config = dict(
    num_hidden_layers=9,
    d_expert=176,
    normalize_top_k=False,
    routed_scale=0.853,
    balance_bias=False,
    init_std_router=0.0322,
    lr_router=0.000242,
    norm='rmsnorm',
    tie_word_embeddings='early',
    learning_rate=0.00549,
    beta1=0.95,
    batch_tokens=[32768, 65536, 98304],
    max_seq_len=1024,
    dataset='wikipedia_en',
)
Below are experts of layer 6 (counted from 0) of a mixture-of-experts language model. Rows are named router (the router's row for the expert), gate (a neuron's input weights, with its number), up (a neuron's input weights, with its number) and show model dimensions 128-255. Each number is 128 + 24 x the weight over its row's rms, rounded and kept within 0 to 255. Numbers have three digits each.
Before each expert's rows: "mostly gets" lists some tokens that are sent to it at least half of the time; "gets" lists some tokens that make up at least twice as much of what it gets as of all text. This comes from a sample of Wikipedia text that the model never trained on. Tokens count by the router's weight.

# expert 6
mostly gets: "second ", "first ", "(", "nd ", "Best ", "First "
gets: "(", "a ", "the ", "1", "2", "3"
router:143159137156145115145151114104130120157122143113100102142075120122104126135122139138121117094138111151144068135088146100138121155099127131144085148133131121131123129152133141126117116173081125078109183141143166091120099123099139106140111139076134115124131120133112135129116141102122120108129133105066104151116116182147141137124140123172172108116109120126180113130138107139106098112126
gate12:106093109090130139138149126122130115143142107131151101122085112142107128100108100121162164102096118142163148143143146145113095124113133128127166138124119146123217109097110159124134097141113103149129117140135092093160152138114099164142085139117116131135140123124078123114139145107127128108150123146143134145134138136139141129113155146112140111122083082136091131127127156096122126113151
up12:132104122120131171142131110106177101126104101107172125111144134125143144103072133081140165101131132132157111160165148165141083156122098099121164126108139169147185121127141123126119095159101124159100123162109105148132124124122128087150114122157144160124138129101106116102142123123152132118118099083160167095136111150140128086148138147115133139139114113137086127129131134135099150118106
gate13:137129151152118127132152118167136137126123147094124154126094148135118140122131099166102119116128132114118130117155107111075129124154173120137148107122104116121154113157145164129111126156126125142114140124120114127163103157114116147151106104093117120111148106133124134115126107115130131167144151119121121094131090101146098106107142155144131181110157127166154118138112142129121092118096
up13:163155119150110174182144121082150108147116129204122165148110152153101145097131112160141141132135091114114128123107112163146135182111110121121106143151122138133113100106081145142109129156159119142115100158108143112132100133141142094122115089126177111099122172151105108161106156142138139152115122052168116121103141116131096113082100101080168122142143127140141135109113111083131151150153
gate14:116161158127119105117165128135149146155123087091124162104132118103122107069102168121128122110136115142110076109136180144148101115118149113169142128094118139151101155161129158142121133142058168111123140111152171167151148131104132166119142107087093138109151143154175089117140089126124098103127159121142166145154142142130085130090186091124104115144114147109099137122187119122129134120110
up14:115099182112101126124089129086127137173111124139142164126141144136112125148116137155117112111119123145100056122129117112100098106156130170156145166149119150124115150142143138156156131106108191131080122111138118164146111093095144157144107115143076136114166102168163170098140082133084138120136122120156138170079185096147141136120163117133165139156178118109160128152125091127116111100169
gate15:097073136146147163132143115097097095118168127156140078176152109128114125168109134153144132127152105119076091105149108107131111144123148088144103149128130161107133115113123120139154116146138147105163142124128145123132090139134101114131161104104128151074157098111187152138105142089148109107146109142150129146115162104100085154123134137109102111138119179127112099121121141117082115144159
up15:162116122117154130126138086156124146137136092091132118124104152088130100054141135156100122159111119111101112119163119134113148142152110129135128112128122133122108138112147172141108181118104127133157102105109121102106134092139100102121122144153118111143108110100092106139111116122099088153112157112140162181125128103082126135110135113163132131091117149117140106108114131157132137144147
gate16:135115138163117122112148128125123160082125128121162126144150130106101105122110104168114156123102145125091111150153140127140146138130134115122083102122159170102097121148092102124118109125090143123144169106137119120184122144097120086103127138124099105181122185141127120120115121144150109100088111106124121158140108087145153122117130117143101103117134138160145152126123123148118160137146
up16:121144184114102119127123133140138148138135143144116108165134146117146123170131107134107059118150108140129134108191173120137146131161179180115117162133126136126133118123109126146191121111114130127171132148116120173160139167149069161122139110126133117149139108090134151134164080128156153103104159092136162109140136096091125153119146161148125126121121185122134155159130120139082109114082

# expert 2
mostly gets: "pro", "In ", "but ", "Pro", "several ", "\". "
gets: ". ", ".", "in ", "of ", "and ", "In "
router:151157128167122125183105148093064119148113112074102099148134138121141103102078172099142122147161112129116116132165127077146119122097095166147137166118117163135165083141141133139149145147149140146179133138097158124125093149126144154147115123080097116160134121119120117154127112133165119159108133118139108160181114142152166126131134129096130146129106145206141152101160115108157143158121
gate12:119164100109175102098087104110092114123102111112144088129161162160164144141118137163137151170143126150131059155135090102141148128161105108161136161118087118148150097124123111118093101143122143159110110163124117134121126133131125130148143111110138117140168191106178139142129144136193120105136112069112126160163128107128147099100125134091125120147144143130143106117111109115143134116176
up12:095104135129146102138103133116078123110127167120134176102147161102127088131076108147103159151139138096169125089162144105093111124122172190099116122127138111100132106130105147092104148163131103128102130129131154125179166118098107155122079144101125128115116199133143107126080132122123147125115111094165149143134148122158127118140098136162129145166152129133171124155098109122130166201159
gate13:141132112164126131123116129144116137122135138131158114124133140125125113089133174113143148141184120106142114118158148112151139139137147126133110134138138123164132131130137133148172121155114139152115140138118100168137102138144160152145103119076109108089137109120149127103072097162104130099088153133154121170133104139170121134099104135141141128085087121141127139101135127096094082168121
up13:098121090109154121156138183111157095101099170158115139100095091136129176144095156094123129173165131167100139114141153156129145088164135117102150146118143149110141100099106117111122082069113134109128134116143122192136102098111126114077118143112093111100107112128118118086132139124099143105122136079118141101140101095150114115142157161160151128118106144140123137131144124149147148117134
gate14:122112124154125064156145122191137130078122109127202122154146128158153091123135145129079167106139113156151173162162125119104147107095110138123123171097145156069116126127078127101126130165108151184131135131117165143103119144112147104161126118147097112122126129079121096118101128142125091156121117108137108132136135132146131144138140113058093169139102128151120118094149117124132125112147
up14:124119146131115118128151124087125131145129107120103146148139091145165110109158146151108200121129121130159127119133144098140144086150103094151117097084089131162112109136127133099105164115112168110100155132129142143106099078127123147104141118144127091105076130162123124137161119085116127097141179121112139136152125142128129149152141105132120129151200101104114140104095120146160153145146
gate15:083126095115089129150121130086120096117127129091150159151173132114145161124142158125129126167113118155108087120119111102108140091122117167131141156099165132144117106160118163101102110148096164132163173122101144097137107122123143123150105206169132140130124139107149142139149146150062129147139136108198103144146114151134131174162119121115127144159067149151101147116138092145141083137184
up15:146152128124114100129156143119138129127116134135129151163102156136131159180156130151131120133137135107132154099169119119093152140157134118140145120101157143118143136138112150130151095072154106115108129144136135142138108088110143128124103107140167119123138146117129117133165135125182138143139142130149123114143165140162148145157110186123146127119144137114109129109105133137123148174105
gate16:110145134147104079107101146151121161088118127087113169167147115114143126140115120135127131165153145128131158097108118099105109118089155117132143118144142115124133132134174141173124140128153134184136166126099126160158098152104136113189112127089135168106170120085094130153119136126108129138102180104129123096151089113143126142153150109130115123157104097123135177110084117141161151128125
up16:178116105116152138135127116145113095100148173142113144133129115112097091142106104100128100140135151157122148187132150153150142131143118149118136105122106124179136124125116132064152155138120088150111074138151110117081112150135139152128196124116126142108089161144089140134115176109131151093106138128144175134118147139130110108112165157190122103108119125102167135129103079107113186077145

# expert 4
mostly gets: "==", "\n", "198", "\n\n", "199", "197"
gets: "\n", "\n\n", "- ", "==", "|", ". "
router:165132149155098137141129108155133111175137140135138101122069166134146148142150135097092130114142130158116128118120109137145101101116107164107126178100122081149122104121156103142175166148119105130114133123072159104136116122095170144102122089119166168150107143117117115141126154145119165157126162127135095124153093153114171117101117154150183137125123128142122149110144109153096130109139
gate12:147097137103114115107127128145169152131182146142136096129111119131188127128169116113190118111147126176105157151122120136162106129109174139144135140151143103137117075147121129156140105125148079122101142116120152126128106122112118114096147169125131172128083109142123128155139156118128111126152142146144097100147113115133157144117123114144118126129115181145120160139156140137152184132091
up12:137058110132128115110066147083123131138134163100123123123150133128200114112143136115175126132115119152115129127167138137110152132121146142153125132134178154102084148148126136117152081108118065109125118093142150096141124157138144143134147132149151130109118127124138127143137136141130159138132141123116108116121098161126088142127114135190126151130092141177112094160114082141147090154100
gate13:120126132130152157106131119151122102158164123137120099094177116103132157111111122142135162177131130102150152151144149131126138117141141133162118129114147117102118121152152109139112167145119088165171111161118161099103110096137125138138203110138108109126128112180109088163131168130108086162125127081127105107102098108129171148137123131146140102143127113153134138151116130120130112117096
up13:154101119131114114081166137123146143156165129137134121089120071153101139143090106113117131126120111109086140119124147148113141110102137154144147126172153120064130077147197127135177137117141124146093116170083135134204136103121146147121096119136104098086158096145068132116105181139105122103122099115158158147162114119131139167109116140098118124144136139134141108121144134154101154135140
gate14:179168117096134109147112145153104117148153113144119129108162140125109106162142094152100119095107091160135078128119092122126119144122114083139057161113152127130148152134133123138133116113216095124123099134157135137135157158097164125162148212124122141136159141147165114197108142150134141135123102123143134116135117093132154124124136160152164144136138129132121139102150128129127150163141
up14:157174126125116112146135148124107123126142099137129104168109072116138149126144141138099134136123123131110120138154117126158104143098090095128111101106177075101137113115162119113175148120174110132078102134127160151118112119133162137174162127116151122156120161103107150164076160149135092136111161101109113143122167160152151136158145136160127129081130124173133146109115120154144115145137
gate15:147129119108144117139133101141182135117175125125131119125110133126112151136129142165108133105097160149137169126131098145107109148096096156133151176129141143132109142119113128126115100148105124090164106147142181150131128142084111119172121117138131136134146138127110070129135127112113159171098089139140164101165114135112112180129146122138141150131152157136115126103128088142135146162172
up15:140130133089174168121142084131165156083182099121124144145137123151158129167140123139077131125109116060086166127126115131133107140074117147145141129129126175151106109121113142114098113160097151097154103114155187170166109133120154103107131105067126117118162133103071085123116172102124130116107151108151129104150125127129128124134149138147109128121118138132138141152128133102121102156113
gate16:158135154142120128134124150133147164151159132106126174179094115120119121114138127147113150164128162130159149121133145135165129097146122095126148141132141091127111112137091115158145164144086098138156148139101125125180148109094153130105120151106074143135108126166127121162173092119173164177116121145124111115120069140093115148119119113107117155158142108180140171100121138182072100137131
up16:112116142088146139110134151129088111073115097145129098130147139128133130108165144128153109113105126081145057157139139138127127155063112155118066130105129133109091105077129099153126125089153097109136107127142109142128137144150130138134135135094129150099113108112108161128130101094100080125129150114115134160109136134119128132133128169135143090144110129083100088147165165107120088118140

# expert 7
mostly gets: "°", "′", "″", "Date ", "_{", "Coordinates"
gets: "| ", ": ", "- ", "the ", "°", "; "
router:148123155177116148167114073135126139167139110122110100148134123102106155130121148154120131112145084177133137108116091092127088081132146095111120149121168131133127127128130124144108077150104133142127092202136118093106115103121134128109073082126142074137162166137132133091109147149137145098132111156104121116170100136139140098109116117103112096128141142127111120113123138126106131074141
gate12:117136172115103142123084101140136098114097145111159166131148107156126161191121143164122126110118134126104146110122114118069074085094160158087130141139140142085122092101122166133131131114111123096127117105143154112118124097113155109142137124139134136115137143128188109134111135117105180098123119096102119159161139152099127147150131126119097157117121069085111164127113115083100149130142
up12:111124106135127137154174111142141122082123120168140129144144127052099098121095130137106132104121138099157114131133128095151161151174081144115127161108121093130083122152132112132146109120139129147136161153102143112085179102087126121137100135146091110188171141131117118128158117178160102156179134137138117132054122126092156110126144150141133141138146093126146098141079091091149082100147
gate13:134109133140138094201161115111118145109119141129151131112101099102119116124136148161152165168121134134167114140124123099100114132116149121148121151144132105123144141122120126164176172090118131130127119186145135136105158129155108166104112120164083121130152142100199170117133164089092129090102146103120122129151145093138143120119162122102157126114095096141134134128129089154102130123159
up13:144120130155139108141115082098150158143108130116187176150119102089153151120111148136151136127126122139119131131124127137139106102153122120147145096123154104111156111151110113153160157115078101091131113170113103132150127130151160118098116158122108107187137143115170127150083168128095140110129130120076129142168139149137114118125155077082167124076101100129135145095124105178142139111145
gate14:154136135136128131135148076158144137140113104103104129145165151132133125094121102145098103135137127140103107121149117140145130122106134131084118122116204144147103142121136153108146110062091127153159161140134101139164120149119155100111091112136095131087130177153135143133136156125124161140114159121120108110145120135134122149159154164119065102146123111138132126158131127136130168110112
up14:120142136084133104104119149132119089165108130071120108100132122121115152147092148112121114128103138150153119116150100104122111129156125130154122148170060167134120151123153123155128109125148145132124102105095129147138122117147103121157137137140169146176163073161108096112099112146178113126168106145120136108104120105091130117140123120109160159100181119125160078093146113120124100140135
gate15:116128104125113115138155146114146096099143100104116091167106150116146121102146114147074071076116078094107155136152093162123087109147130138108118150104136156117144134162149120116129136150114131148088185097124120152171142120096091136144111151159165081137158147133132120116114163140125132126131126099175111115144149105146153108183093078139132093136112121120100098140106128190126138149142
up15:135127138127110141088134113120138146172139124152150148090168137127103139111162103133177102106139143125149166156083108167108143125096107103139110115174123125104125128140113131144169095120103153124163114094102100106076159122116162114099095112073169101162144098177152107088150141111117137177131118144109159136098147078116139097140119125139154113134137129098129134137116124188051124144138
gate16:146130133106118144159092151083110058105115133106140106131140130100119110144130101123080097059086139118129108111156153190170135102140112117107139174110119138093126107106101141171082111122132148108109148125083155167101127104085133102110118119130185145125141107143119166117107146133158139131087093127089060147144146142135107133118159136150144107154186124126116126124144100155150096103158
up16:137119121140096167108120092131081168155157109135117123118111136128105109109142110156118106133168163129110132163138165118143100151086074127163137121134113071162117120135118083113149102088144096134127099131146104055155095143149098104128129116106095143086126108103124136141147089132128099111121160147143151122137098111129103147130118132140136140151104123117101122072062140103082098154064